Below are experts of layer 3 (counted from 0) of a mixture-of-experts language model. Rows are named router (the router's row for the expert), up (a neuron's input weights, with its number), down (a neuron's output weights, with its number) and show model dimensions 96-143. Each number is 200 + 40 x the weight over its row's rms, rounded and kept within 0 to 999.
After each expert's rows: "mostly gets" lists some tokens that are sent to it at least half of the time. This comes from a sample of Wikipedia text that the model never trained on.

# expert 15
router,225,188,132,202,162,139,222,225,253,170,208,136,199,184,217,144,170,257,163,178,177,171,190,228,165,189,193,158,137,268,198,194,201,250,195,198,196,198,190,154,255,195,224,262,180,197,125,203
up0,177,210,177,191,157,260,191,253,181,204,258,204,220,258,222,202,183,215,175,123,178,202,218,135,198,153,238,138,171,251,190,179,194,218,225,117,226,185,206,175,197,224,215,217,243,243,161,324
down0,219,193,211,197,213,182,265,132,235,314,196,120,140,183,190,130,191,185,258,209,192,218,214,170,211,123,205,200,178,256,213,248,177,141,166,224,198,209,245,127,226,215,228,184,177,188,249,175
up1,169,254,149,216,144,245,182,181,197,195,188,180,234,187,198,180,198,292,235,136,209,220,260,157,170,199,220,193,256,181,186,201,223,181,223,203,226,270,193,195,194,165,221,144,156,197,232,228
down1,174,245,184,234,206,209,191,196,189,207,198,122,212,183,173,201,136,115,193,218,133,159,274,196,173,169,160,186,163,168,132,174,169,199,179,237,212,241,196,172,206,214,165,279,249,140,194,154
up2,242,194,242,208,137,212,217,257,223,254,144,209,206,149,270,173,254,192,174,223,120,236,219,242,201,238,195,145,174,191,158,221,174,198,195,210,184,276,219,219,220,152,200,208,193,154,169,207
down2,162,167,222,165,190,156,182,171,165,221,208,209,185,185,186,205,228,245,284,212,177,229,226,273,226,179,219,223,228,208,196,201,213,207,146,220,219,153,180,168,206,220,165,187,184,115,167,307
up3,227,145,176,207,176,243,197,185,211,153,136,204,182,215,181,201,202,166,174,194,162,242,282,168,187,204,250,244,224,214,206,210,170,201,225,227,233,224,193,196,236,253,176,204,198,270,192,245
down3,196,188,261,143,205,223,230,269,173,194,205,217,179,233,168,170,233,185,311,163,165,246,214,134,209,245,136,109,205,182,221,216,239,194,166,269,261,142,230,275,187,138,163,160,241,162,146,189
up4,210,215,199,225,154,257,196,270,274,202,237,179,157,211,206,226,214,222,237,200,207,184,204,265,202,247,232,160,211,190,210,161,198,150,190,189,179,214,197,188,172,191,280,223,229,201,217,232
down4,120,126,294,209,159,264,179,151,252,227,215,205,165,163,151,172,143,218,226,182,206,181,195,247,150,167,169,233,158,239,212,131,206,125,215,259,167,258,184,232,218,195,231,133,223,218,204,176
mostly gets: " the", " The", ";", " as", "The", " its"

# expert 13
router,235,272,281,216,178,237,276,151,267,180,214,173,196,171,253,196,223,234,211,119,147,208,232,165,242,193,241,192,193,225,109,227,167,107,158,159,198,210,220,220,186,176,192,186,238,205,184,231
up0,212,199,194,204,238,196,244,245,189,154,194,211,191,195,245,145,224,200,179,210,201,219,286,160,210,215,225,229,190,246,185,185,123,166,205,147,188,216,197,232,231,221,219,204,187,148,190,212
down0,206,166,118,176,211,161,274,175,173,234,274,240,239,179,185,165,144,129,171,121,175,205,170,225,224,122,204,191,195,191,186,238,183,193,218,203,202,274,173,250,235,227,199,242,193,197,165,303
up1,182,196,235,190,195,206,211,149,156,159,177,224,190,217,244,197,214,159,283,237,131,275,222,156,273,203,198,236,219,220,312,226,298,209,180,191,178,116,135,149,142,186,184,200,168,177,176,236
down1,205,173,229,161,230,204,256,188,153,185,204,155,218,136,228,230,169,178,180,245,118,222,163,170,128,224,221,209,229,175,211,197,191,208,238,173,194,227,222,258,227,198,235,217,173,210,185,168
up2,170,239,213,197,197,210,181,212,152,93,196,215,223,242,277,195,202,192,258,227,266,217,187,186,239,150,250,212,145,236,179,222,249,182,176,168,215,193,222,157,187,183,200,163,156,244,233,177
down2,184,214,204,139,304,187,209,248,170,257,231,244,248,190,196,197,120,141,234,174,239,222,195,183,211,174,193,242,225,183,240,170,159,212,128,125,193,212,167,230,211,155,264,170,283,104,266,195
up3,181,161,232,226,199,248,235,185,171,136,200,232,241,178,208,124,199,179,215,207,209,185,205,247,243,175,116,267,207,227,227,158,228,259,177,235,177,272,194,275,198,237,207,240,235,111,187,145
down3,201,197,183,259,249,192,178,169,222,207,180,197,181,210,192,138,280,155,276,257,156,225,174,193,170,206,204,185,223,196,170,184,256,210,235,197,215,162,199,243,238,170,231,168,270,237,220,253
up4,230,199,216,171,165,211,252,264,241,275,188,186,165,158,156,164,184,205,267,157,151,211,327,204,197,191,170,204,202,197,135,172,170,153,198,159,183,261,108,209,176,239,185,233,187,274,140,202
down4,271,234,129,284,229,306,209,203,255,188,167,237,212,156,131,218,241,195,229,150,121,137,211,200,239,188,226,228,227,173,226,190,236,237,201,187,214,225,219,215,198,185,133,207,226,231,167,259
mostly gets: "ated", "ation", " Total", " record", "ment", "able"

# expert 0
router,245,190,219,149,153,116,195,211,158,220,189,260,194,203,192,182,191,178,141,229,261,103,240,267,189,174,237,169,212,215,215,209,245,120,174,221,264,264,235,205,164,165,255,150,144,147,211,206
up0,190,206,189,180,183,236,211,212,189,130,225,245,180,187,174,192,242,200,229,177,208,211,206,200,172,148,240,201,204,177,215,257,217,172,161,231,156,164,227,197,220,228,270,191,297,116,253,260
down0,198,193,212,250,250,256,185,99,119,172,189,229,225,142,181,157,244,238,185,246,225,195,127,228,226,159,188,209,129,252,186,163,260,215,189,173,150,185,86,171,328,123,188,224,132,195,188,265
up1,255,235,280,41,227,157,184,253,253,188,221,245,244,207,248,154,220,213,214,208,173,215,198,218,148,129,169,160,227,196,216,206,175,231,222,197,195,153,146,146,190,148,192,234,274,198,218,226
down1,186,214,213,149,233,190,209,319,231,152,189,259,212,211,176,262,264,148,230,260,216,139,205,183,132,230,243,139,187,222,218,195,177,158,269,210,193,143,232,237,165,144,296,216,200,219,165,232
up2,132,198,210,226,179,181,236,202,237,242,192,215,162,223,191,200,166,244,174,168,193,214,148,259,213,160,161,172,190,260,190,215,243,186,265,209,235,235,238,224,220,240,235,153,169,128,180,282
down2,222,227,149,167,207,274,211,184,174,157,233,170,225,211,251,321,136,199,165,213,209,128,209,237,170,157,208,144,179,231,234,197,218,223,142,197,122,185,213,221,299,254,241,204,264,184,208,220
up3,224,89,169,180,180,200,209,223,239,179,229,223,176,227,179,232,239,226,162,124,222,213,171,171,122,287,193,190,180,169,174,221,183,227,159,118,179,153,190,143,183,201,155,156,204,184,331,225
down3,226,252,196,218,282,226,264,202,195,229,122,305,185,161,228,226,150,163,231,181,195,201,225,157,171,317,187,193,231,226,166,180,177,173,203,207,143,217,257,128,225,228,215,194,160,229,190,249
up4,126,200,183,186,230,260,152,188,218,205,204,235,191,174,233,159,177,134,182,223,218,186,221,284,281,123,171,244,214,224,128,199,218,199,210,109,286,222,213,145,169,200,187,248,220,229,203,253
down4,261,231,142,221,124,197,103,235,183,171,235,243,225,209,106,181,194,176,162,234,163,149,164,159,250,173,221,184,199,189,180,189,123,237,204,237,213,193,283,200,187,287,182,232,253,219,231,251
mostly gets: " (", " \"", "–", "/", " has", "p"

# expert 3
router,161,160,214,228,259,211,157,206,263,245,205,221,283,226,143,236,291,185,251,194,177,230,185,181,167,177,177,186,165,200,165,272,221,200,280,207,230,162,180,203,167,220,274,175,252,188,172,217
up0,240,205,144,239,191,200,169,122,171,125,198,229,220,200,237,184,189,236,169,207,166,209,217,214,224,178,168,142,275,207,189,171,157,174,199,242,222,293,252,327,185,195,180,171,170,207,203,206
down0,202,158,107,233,238,184,125,223,217,242,207,201,157,219,172,117,237,147,195,243,195,181,258,275,158,212,150,206,126,188,169,204,154,183,223,237,214,201,255,158,236,134,183,161,211,202,193,233
up1,244,188,216,212,170,233,189,182,224,212,184,270,201,247,183,235,227,217,220,210,235,169,171,253,228,158,126,268,173,145,235,214,241,115,186,183,195,192,295,239,199,295,272,177,214,192,181,167
down1,209,233,199,154,164,214,225,192,198,228,219,152,135,179,223,224,241,220,153,233,213,221,223,202,197,206,235,211,234,158,271,198,143,152,150,205,201,244,180,184,159,196,272,194,170,224,162,122
up2,308,145,208,194,213,271,240,273,247,247,212,249,232,196,190,136,243,256,193,168,265,193,223,152,219,219,236,220,148,147,233,155,207,163,154,196,170,160,247,210,273,221,251,184,180,158,220,171
down2,195,220,112,164,232,239,222,293,193,184,204,176,202,187,209,226,161,185,241,253,216,255,234,206,181,155,177,188,179,192,223,213,179,150,136,149,250,153,187,248,120,181,281,200,100,161,190,179
up3,246,232,165,161,162,142,212,173,128,171,224,211,135,264,173,144,236,193,252,196,216,145,192,201,158,240,186,190,201,271,195,229,227,176,202,151,188,196,187,150,216,223,166,187,231,204,260,237
down3,268,241,165,184,191,225,182,180,228,157,203,192,140,225,200,238,210,197,163,232,162,228,164,189,191,190,173,163,150,199,210,201,209,228,184,223,162,260,207,219,234,207,185,216,242,125,243,235
up4,172,196,246,257,219,252,237,185,249,193,233,126,245,206,265,216,177,208,220,275,301,216,224,250,238,140,167,225,273,225,231,201,181,210,214,193,201,200,196,200,166,251,240,191,150,175,182,119
down4,189,154,173,248,220,200,159,187,239,171,252,228,156,206,173,211,241,195,223,206,237,197,194,168,123,273,184,208,277,235,176,175,308,252,132,252,200,176,254,166,213,196,195,217,160,233,210,172
mostly gets: " United", " States", " National", " League", " World", " University"

# expert 9
router,239,205,198,179,240,239,236,198,212,160,203,207,171,163,120,207,207,122,320,221,212,179,163,197,180,235,194,229,213,236,192,144,185,141,236,272,254,157,196,175,227,156,160,181,171,219,169,205
up0,226,71,194,182,173,258,220,153,249,221,143,205,219,240,184,162,219,239,191,204,208,213,185,181,149,210,199,209,174,146,181,180,211,179,210,224,196,209,218,254,170,243,224,233,172,245,145,259
down0,241,178,254,159,192,180,219,150,194,248,272,212,194,217,205,274,163,176,265,231,167,207,203,190,228,181,97,283,263,268,237,151,202,227,243,133,149,183,201,151,202,185,157,132,295,190,176,207
up1,182,197,167,64,209,137,212,272,206,153,259,227,264,251,145,183,147,252,250,197,271,204,196,155,211,216,212,200,120,272,236,172,253,223,262,180,221,170,174,130,216,210,144,197,174,222,154,221
down1,118,176,177,256,204,264,116,225,158,202,270,203,266,266,201,258,226,150,226,212,252,197,163,194,204,242,171,240,175,100,187,267,285,173,245,209,166,147,198,186,167,243,207,217,236,220,214,160
up2,208,200,118,133,203,178,117,271,221,231,218,111,231,222,160,234,148,161,157,218,251,187,245,192,182,231,175,276,229,218,191,199,89,160,223,242,190,226,217,161,205,336,203,240,138,103,261,164
down2,118,121,187,310,271,147,191,131,168,215,220,154,186,233,211,179,203,177,267,194,93,155,182,115,188,203,153,155,248,196,200,167,178,149,200,178,204,150,204,204,130,215,179,161,208,212,219,254
up3,272,179,229,158,234,119,189,273,127,200,200,211,190,194,145,125,235,175,262,157,209,250,244,228,239,149,209,236,204,161,207,237,256,134,157,134,199,210,217,172,214,194,202,242,225,235,198,248
down3,226,168,195,147,208,220,167,187,195,226,217,264,121,250,192,130,275,147,135,223,254,241,175,171,222,51,163,176,178,200,189,212,251,251,202,152,224,184,148,153,216,175,181,205,183,208,258,215
up4,95,214,262,143,207,220,206,227,212,265,248,204,191,226,125,211,189,200,167,196,166,137,158,213,211,171,237,161,265,231,223,224,244,178,219,139,161,198,267,174,179,250,160,198,198,180,174,256
down4,266,158,204,240,222,166,217,231,225,187,222,210,232,243,285,147,234,169,252,200,190,188,167,230,164,196,271,268,215,131,214,165,167,185,283,138,255,228,176,207,165,152,244,135,214,164,155,224
mostly gets: "io", "o", "i", "ta", "ium", "ini"

# expert 5
router,216,205,226,169,226,177,296,263,254,230,190,265,186,196,150,148,201,270,137,245,258,252,192,212,204,176,103,184,245,179,194,112,156,207,213,118,224,243,226,209,247,237,92,176,203,215,214,237
up0,193,179,247,161,218,145,190,163,201,168,207,149,234,200,193,217,198,225,159,202,174,181,191,268,173,268,173,128,209,139,210,206,235,197,222,176,178,292,176,191,235,206,171,173,155,178,244,224
down0,255,232,181,187,67,142,127,228,178,204,189,217,128,274,220,190,238,177,182,194,205,218,187,170,307,165,203,198,150,209,204,171,176,176,148,256,164,250,151,200,212,236,140,277,332,205,133,187
up1,175,230,246,208,231,229,244,197,219,150,248,170,219,211,264,129,187,176,245,166,153,175,159,230,200,133,154,136,176,149,157,172,147,216,198,228,229,226,188,178,243,283,214,164,232,201,255,184
down1,152,240,203,149,203,256,243,190,182,98,186,249,233,193,194,119,183,185,254,244,140,236,194,281,125,258,211,152,149,193,248,198,164,182,142,209,270,246,228,214,200,267,249,224,243,177,160,216
up2,175,235,265,165,212,190,154,206,244,206,186,211,247,190,218,230,194,235,206,132,207,225,190,224,181,183,190,192,181,230,220,173,188,226,173,162,174,259,182,253,200,183,247,165,162,137,262,163
down2,196,293,157,177,208,159,210,226,271,171,183,194,206,164,247,247,262,233,230,186,318,206,218,188,185,189,139,253,152,216,276,134,239,228,175,181,200,222,249,173,229,158,212,251,205,177,156,178
up3,178,205,209,238,188,211,227,217,168,165,160,230,181,211,177,185,199,159,139,224,203,231,230,145,271,201,165,153,204,175,202,266,153,191,229,221,119,185,141,156,201,270,159,184,155,267,219,137
down3,166,235,87,294,273,193,198,131,144,178,189,167,197,195,152,160,189,156,233,239,215,225,230,229,257,121,205,134,150,169,199,179,203,282,189,211,119,119,195,191,211,244,231,196,235,205,239,213
up4,183,228,228,237,223,196,239,166,243,216,250,195,172,196,183,260,226,251,260,252,189,174,235,173,194,229,313,200,182,206,223,176,285,195,186,169,117,218,180,111,188,126,222,201,152,223,169,190
down4,188,223,162,228,233,237,219,195,248,203,204,236,255,147,160,228,155,200,247,193,121,174,166,220,244,265,205,239,247,229,257,197,160,105,212,199,161,197,217,201,158,186,218,254,270,202,189,189
mostly gets: " was", " is", " he", " were", " are", " be"

# expert 10
router,196,135,132,249,183,251,170,199,103,243,211,223,144,238,228,196,192,199,110,139,157,225,295,208,202,219,300,162,260,197,168,254,220,229,230,190,219,138,165,146,189,223,207,195,206,240,163,192
up0,143,180,192,208,237,209,230,285,200,156,192,137,250,213,214,117,223,250,218,206,159,163,169,216,138,174,195,211,207,193,158,209,158,201,155,135,215,191,205,186,219,212,209,224,192,171,258,219
down0,212,165,171,164,144,238,118,267,244,198,211,229,191,196,186,150,232,185,227,234,138,208,175,218,195,170,183,255,175,212,192,199,196,232,163,176,157,185,205,145,155,206,258,291,183,225,275,175
up1,207,124,240,172,166,200,117,249,220,138,204,209,189,198,154,287,194,185,271,197,161,165,186,271,188,199,174,162,144,220,198,127,185,133,163,187,227,212,229,222,180,238,179,248,142,217,223,199
down1,228,230,186,183,236,147,230,141,208,209,146,220,159,220,222,250,249,167,206,251,193,180,163,212,208,204,207,236,245,137,260,121,225,219,259,266,115,225,267,179,160,197,160,164,273,203,192,201
up2,171,133,229,203,230,223,304,180,227,205,210,190,185,178,224,175,178,198,184,159,247,209,158,213,211,215,183,175,169,205,186,141,136,206,205,180,305,186,204,265,197,207,172,200,172,234,188,161
down2,120,156,175,224,238,207,237,240,149,210,224,147,186,177,183,186,124,303,122,253,188,211,206,255,120,166,174,168,271,217,182,222,231,191,209,162,230,146,266,162,162,182,178,222,171,233,227,154
up3,261,162,208,178,138,166,264,190,180,232,209,186,197,217,285,173,216,177,232,168,141,158,219,194,160,209,106,293,154,202,217,245,193,275,184,254,166,170,165,110,303,227,185,214,172,100,117,256
down3,248,219,240,153,271,214,232,216,168,213,181,184,224,224,187,232,231,241,181,217,169,179,209,251,140,171,229,135,177,165,250,174,186,157,222,250,191,205,213,169,177,143,225,302,182,257,214,268
up4,279,137,171,168,126,233,202,240,241,186,226,170,242,207,143,190,211,148,251,160,215,205,229,194,274,197,233,160,198,244,119,258,238,170,199,285,227,265,122,245,233,149,216,203,266,202,154,172
down4,222,208,133,245,149,150,226,152,181,195,226,201,298,142,174,86,232,232,214,226,165,185,185,159,190,238,202,157,184,191,220,210,204,199,244,259,142,151,191,196,161,214,143,137,183,110,190,224
mostly gets: "),", ",", " who", " and", " when", " team"

# expert 12
router,252,174,225,232,163,206,200,154,220,209,124,261,217,188,197,202,178,261,250,252,273,209,188,236,174,159,297,290,216,206,234,182,180,229,107,196,228,208,186,134,227,181,153,278,178,240,167,204
up0,119,237,222,250,262,232,135,191,189,195,156,263,218,208,189,201,208,152,250,149,280,237,268,240,202,185,203,155,226,186,212,223,165,232,178,311,207,169,175,176,199,158,228,198,218,231,273,317
down0,223,218,189,204,121,234,218,142,197,196,247,177,124,224,203,219,161,227,173,240,208,243,127,179,212,260,169,141,155,208,218,258,203,183,254,261,150,180,183,167,201,217,147,187,200,157,169,234
up1,217,259,172,197,201,222,218,210,146,208,173,184,184,103,238,224,199,110,152,192,216,160,153,221,244,140,228,258,193,167,209,165,227,199,206,207,163,184,177,221,226,213,199,228,199,242,149,212
down1,280,191,173,216,138,170,299,120,204,242,252,258,241,180,190,171,134,195,140,253,179,268,218,197,197,197,191,218,213,218,264,127,246,178,182,157,183,146,197,213,187,173,201,161,144,158,203,261
up2,188,171,216,197,169,153,218,180,197,203,256,235,219,242,234,223,177,239,271,206,91,150,169,168,123,183,206,136,211,163,153,250,164,166,214,186,181,171,183,162,245,242,245,213,163,184,281,211
down2,201,242,197,172,167,191,225,215,139,182,158,259,199,178,221,259,169,178,260,219,149,249,218,124,253,165,268,222,246,238,204,168,201,178,187,180,222,235,195,266,198,242,141,273,204,159,211,143
up3,227,182,210,101,179,171,208,169,189,280,166,208,163,260,153,123,187,184,230,216,274,203,206,213,176,209,199,231,207,200,150,216,173,158,271,210,170,234,202,111,227,162,168,204,289,256,178,243
down3,220,145,260,194,202,235,231,157,233,187,217,157,171,157,143,167,150,68,166,207,163,199,129,191,260,173,162,241,225,244,243,167,166,146,290,180,281,236,228,156,194,194,289,195,230,160,217,218
up4,256,216,139,263,216,210,193,232,172,253,241,176,182,201,130,178,224,127,304,246,237,245,180,269,183,181,233,199,299,141,197,121,163,240,177,189,181,171,217,202,192,202,277,183,208,249,225,171
down4,164,240,207,249,167,247,213,195,250,247,222,138,218,198,220,144,144,242,233,161,306,189,246,232,241,279,154,275,235,214,193,232,252,213,156,277,229,252,252,172,192,176,220,203,131,195,226,254
mostly gets: ".", ":", " that", "°", ").", "\"."

# expert 14
router,223,161,228,157,142,257,123,108,181,250,138,146,217,150,190,137,186,145,274,191,150,243,164,106,171,231,125,135,227,199,224,213,132,232,197,240,159,222,168,268,178,215,205,168,163,166,166,176
up0,196,230,203,118,212,175,179,222,235,181,208,89,181,172,219,166,174,177,205,215,240,186,213,248,219,229,175,181,133,219,219,206,232,243,224,153,180,202,224,186,226,169,208,193,201,215,202,215
down0,157,224,240,205,160,256,293,168,219,179,192,253,252,198,181,236,128,201,179,210,210,237,199,139,159,184,194,187,167,162,150,171,208,228,174,159,173,259,245,259,212,130,176,221,181,184,159,162
up1,179,227,194,191,191,223,173,200,259,173,198,153,214,163,214,188,202,157,262,189,174,195,209,228,192,201,216,238,221,190,185,197,136,199,272,203,149,153,215,182,225,236,154,219,201,181,210,183
down1,206,296,163,155,138,177,107,168,124,133,252,155,217,213,274,227,254,108,237,109,180,293,182,187,247,187,152,260,198,219,229,181,132,167,94,129,231,176,268,121,179,197,236,202,99,193,223,218
up2,216,180,136,189,274,149,166,200,204,187,167,227,185,192,199,211,177,289,276,182,263,162,171,236,151,116,229,319,100,176,234,203,214,208,207,265,125,195,206,158,253,225,205,141,144,155,275,185
down2,201,243,234,199,169,168,207,176,202,203,217,239,232,172,224,212,203,93,122,142,218,215,249,185,190,243,203,168,237,172,194,179,203,233,257,123,211,134,235,219,163,199,206,255,172,221,166,224
up3,205,193,167,207,234,185,209,181,187,251,250,216,242,237,134,232,195,237,264,245,203,224,231,250,186,170,206,226,227,240,160,173,205,218,131,230,190,304,185,154,164,226,244,199,174,158,203,167
down3,170,229,190,188,193,208,204,272,164,221,241,221,217,247,163,154,278,145,228,246,217,251,167,223,242,256,258,282,172,201,207,153,180,206,191,165,202,195,167,186,266,230,254,230,264,204,245,187
up4,214,184,246,241,155,97,181,222,228,175,265,210,260,136,135,118,172,235,169,204,161,169,207,178,137,186,247,169,84,218,215,197,181,167,191,222,104,200,158,342,103,183,194,211,123,148,168,201
down4,148,178,168,158,210,272,239,196,201,208,165,173,200,214,319,235,166,195,189,184,194,184,175,189,249,213,214,201,283,139,268,225,195,237,248,207,146,232,236,206,235,176,215,230,231,233,168,195
mostly gets: "\n", ")", "==", "'", "===", "\""

# expert 8
router,215,295,212,236,226,195,191,233,192,171,176,191,202,207,211,267,187,140,152,228,149,181,183,178,190,237,160,218,189,170,250,165,199,278,151,191,163,218,185,239,155,220,282,214,198,173,215,181
up0,240,159,198,236,199,179,255,177,229,199,227,239,267,132,220,262,211,152,147,217,153,217,259,223,246,205,314,128,188,235,198,167,216,178,191,189,250,183,153,149,153,252,229,167,179,150,206,240
down0,233,206,254,188,182,189,183,149,277,189,229,169,214,227,240,207,251,212,192,201,216,217,232,221,162,186,216,241,178,177,225,280,197,171,202,246,135,201,264,224,149,208,217,179,206,178,131,230
up1,149,194,180,204,223,154,220,172,268,256,251,251,211,179,183,193,198,159,146,199,187,177,225,211,181,184,170,298,251,199,222,219,246,184,132,237,234,147,243,221,218,203,213,140,149,156,125,225
down1,187,117,227,122,169,227,251,241,177,194,197,167,240,160,175,240,143,253,203,172,157,149,173,195,196,175,192,136,184,160,187,161,238,269,137,131,242,197,191,236,205,171,145,137,241,239,257,213
up2,149,253,207,154,202,224,250,250,163,227,249,238,224,227,192,256,197,232,197,222,256,243,203,236,220,201,159,177,211,198,169,255,236,170,106,189,167,201,136,237,245,232,179,176,147,115,219,275
down2,217,235,130,143,134,177,170,209,263,199,274,160,208,263,221,121,182,159,143,234,179,221,184,268,237,258,287,194,218,192,148,187,280,199,100,265,223,275,284,205,229,202,105,173,142,201,288,263
up3,211,184,214,247,177,243,188,270,177,252,145,162,182,207,251,193,213,229,183,236,148,196,221,198,174,189,133,227,255,212,228,294,220,220,167,252,206,206,162,224,247,185,272,144,178,179,161,247
down3,234,213,209,193,120,149,237,277,220,241,221,206,109,184,158,208,234,220,252,162,154,257,194,172,105,156,151,213,212,186,188,174,182,225,194,215,219,220,228,73,170,166,124,196,213,219,139,200
up4,244,196,276,233,227,210,154,205,209,189,157,172,275,140,220,169,189,203,254,200,164,155,239,226,195,190,207,220,246,231,227,269,216,192,174,233,244,191,142,215,209,136,170,253,240,140,262,249
down4,216,188,231,212,174,127,195,260,203,221,231,158,172,157,190,138,190,208,246,244,245,208,210,221,193,240,150,264,159,238,236,247,229,246,203,246,203,108,263,168,286,175,182,247,234,143,233,197
mostly gets: " John", " William", " James", "ham", " David", " Michael"

# expert 1
router,201,210,230,209,244,213,208,252,214,155,165,195,215,231,157,169,173,212,171,192,165,241,240,147,184,189,235,178,183,197,189,275,100,172,133,231,186,185,172,237,155,198,146,234,165,284,229,260
up0,240,189,143,214,214,183,237,215,212,249,169,205,196,148,261,188,203,173,178,127,164,109,124,198,226,172,182,195,247,234,266,157,270,185,267,159,206,235,123,193,221,219,230,222,229,253,215,173
down0,215,197,153,203,197,188,235,169,161,35,196,216,217,243,206,166,103,181,211,225,220,219,212,226,158,239,152,176,190,272,218,191,219,186,118,183,220,201,189,170,243,131,176,239,184,126,151,186
up1,215,168,188,228,248,128,198,190,200,165,191,180,234,138,229,258,277,210,205,162,257,185,154,201,115,231,191,181,189,185,267,219,165,222,188,228,164,235,170,204,181,210,230,217,155,185,216,267
down1,293,166,209,208,149,181,177,229,218,154,133,157,155,154,215,193,162,114,227,255,218,208,206,250,254,140,223,131,165,217,248,207,229,185,223,190,299,182,201,210,221,249,192,194,213,156,255,187
up2,264,190,218,162,77,222,210,210,169,240,200,221,147,137,223,230,200,189,239,222,218,203,257,233,181,289,172,191,188,163,231,168,195,186,207,182,217,237,214,246,213,159,186,209,172,252,163,209
down2,248,132,199,144,168,206,189,182,158,203,167,252,243,192,233,188,257,166,113,208,216,194,227,162,226,173,202,223,180,168,221,156,171,234,188,254,126,205,290,271,238,255,138,167,197,262,131,137
up3,220,182,242,274,169,216,233,215,163,275,269,247,227,148,177,178,187,191,161,136,217,235,194,228,222,180,183,141,290,185,209,205,125,184,164,164,157,184,188,258,213,155,190,245,178,200,181,248
down3,172,157,207,191,173,149,134,172,193,206,155,190,317,181,235,234,125,124,140,216,227,192,164,224,175,195,229,187,262,168,185,179,150,209,199,222,203,274,206,207,139,247,225,205,222,196,242,221
up4,212,239,197,132,216,213,171,208,210,201,163,184,210,263,284,164,217,189,197,228,204,260,250,143,236,203,153,190,185,233,193,218,207,179,126,235,184,225,167,214,180,118,185,242,172,222,211,237
down4,243,107,138,152,199,206,253,212,237,218,235,144,230,263,179,176,270,198,136,158,249,211,208,238,151,193,253,187,161,230,93,234,160,203,153,165,139,220,234,224,176,216,156,246,197,236,215,213
mostly gets: "5", "4", "3", "6", "7", "8"

# expert 4
router,136,151,195,192,171,215,195,200,137,151,268,215,159,205,257,199,166,98,174,232,218,186,216,239,241,213,271,272,182,211,219,104,248,215,200,155,180,171,182,250,226,197,137,176,177,174,235,176
up0,236,290,243,211,170,183,181,187,296,221,226,189,201,130,277,160,227,202,183,221,141,154,246,179,196,210,150,180,157,254,222,213,197,156,169,231,251,276,209,247,214,237,234,210,180,197,158,212
down0,162,161,184,193,196,126,169,78,225,196,211,197,239,199,114,134,228,137,180,275,216,214,194,171,160,236,227,240,218,187,215,243,285,222,182,229,192,256,213,191,274,234,210,220,247,183,227,222
up1,241,234,163,204,176,187,224,187,201,213,294,203,200,208,218,209,281,204,266,144,215,227,142,230,229,204,196,134,204,266,217,198,206,173,226,144,234,217,198,236,174,209,193,215,181,198,264,185
down1,211,206,199,224,252,213,209,215,205,260,176,238,209,206,210,135,250,273,169,234,201,190,236,254,172,222,147,186,232,186,236,196,273,182,229,249,168,189,263,142,185,170,222,93,95,258,214,148
up2,235,224,206,201,230,207,227,147,174,194,179,219,168,193,123,168,207,179,128,276,166,187,165,195,222,289,238,205,187,194,195,181,224,266,258,207,225,179,179,202,174,137,183,236,309,207,138,146
down2,244,144,190,167,285,169,207,116,214,188,222,166,93,199,236,183,168,154,199,197,213,147,117,174,237,191,157,48,211,232,151,169,173,206,176,214,234,240,241,228,268,193,175,229,233,175,208,155
up3,210,156,196,224,178,203,250,232,225,192,222,210,194,146,182,202,198,213,211,152,225,150,164,184,251,168,185,194,177,243,210,214,141,197,216,142,211,201,183,213,275,157,202,204,212,83,251,137
down3,157,149,149,191,276,185,223,171,176,191,186,191,190,221,222,231,156,287,150,225,165,258,250,174,215,207,189,150,277,130,215,226,160,166,180,222,111,131,147,203,161,255,163,242,250,212,244,239
up4,250,257,250,185,172,189,253,162,151,164,146,111,192,235,219,154,204,136,216,188,194,199,172,190,253,213,241,198,243,153,227,190,215,232,220,176,217,188,237,240,192,164,275,199,160,259,251,229
down4,239,267,122,131,203,221,223,257,218,240,186,207,230,183,230,211,128,194,136,263,211,259,200,180,146,228,256,241,212,142,142,196,221,206,247,118,177,175,164,244,200,190,217,134,197,295,186,173
mostly gets: " T", " G", " P", " D", " K", " W"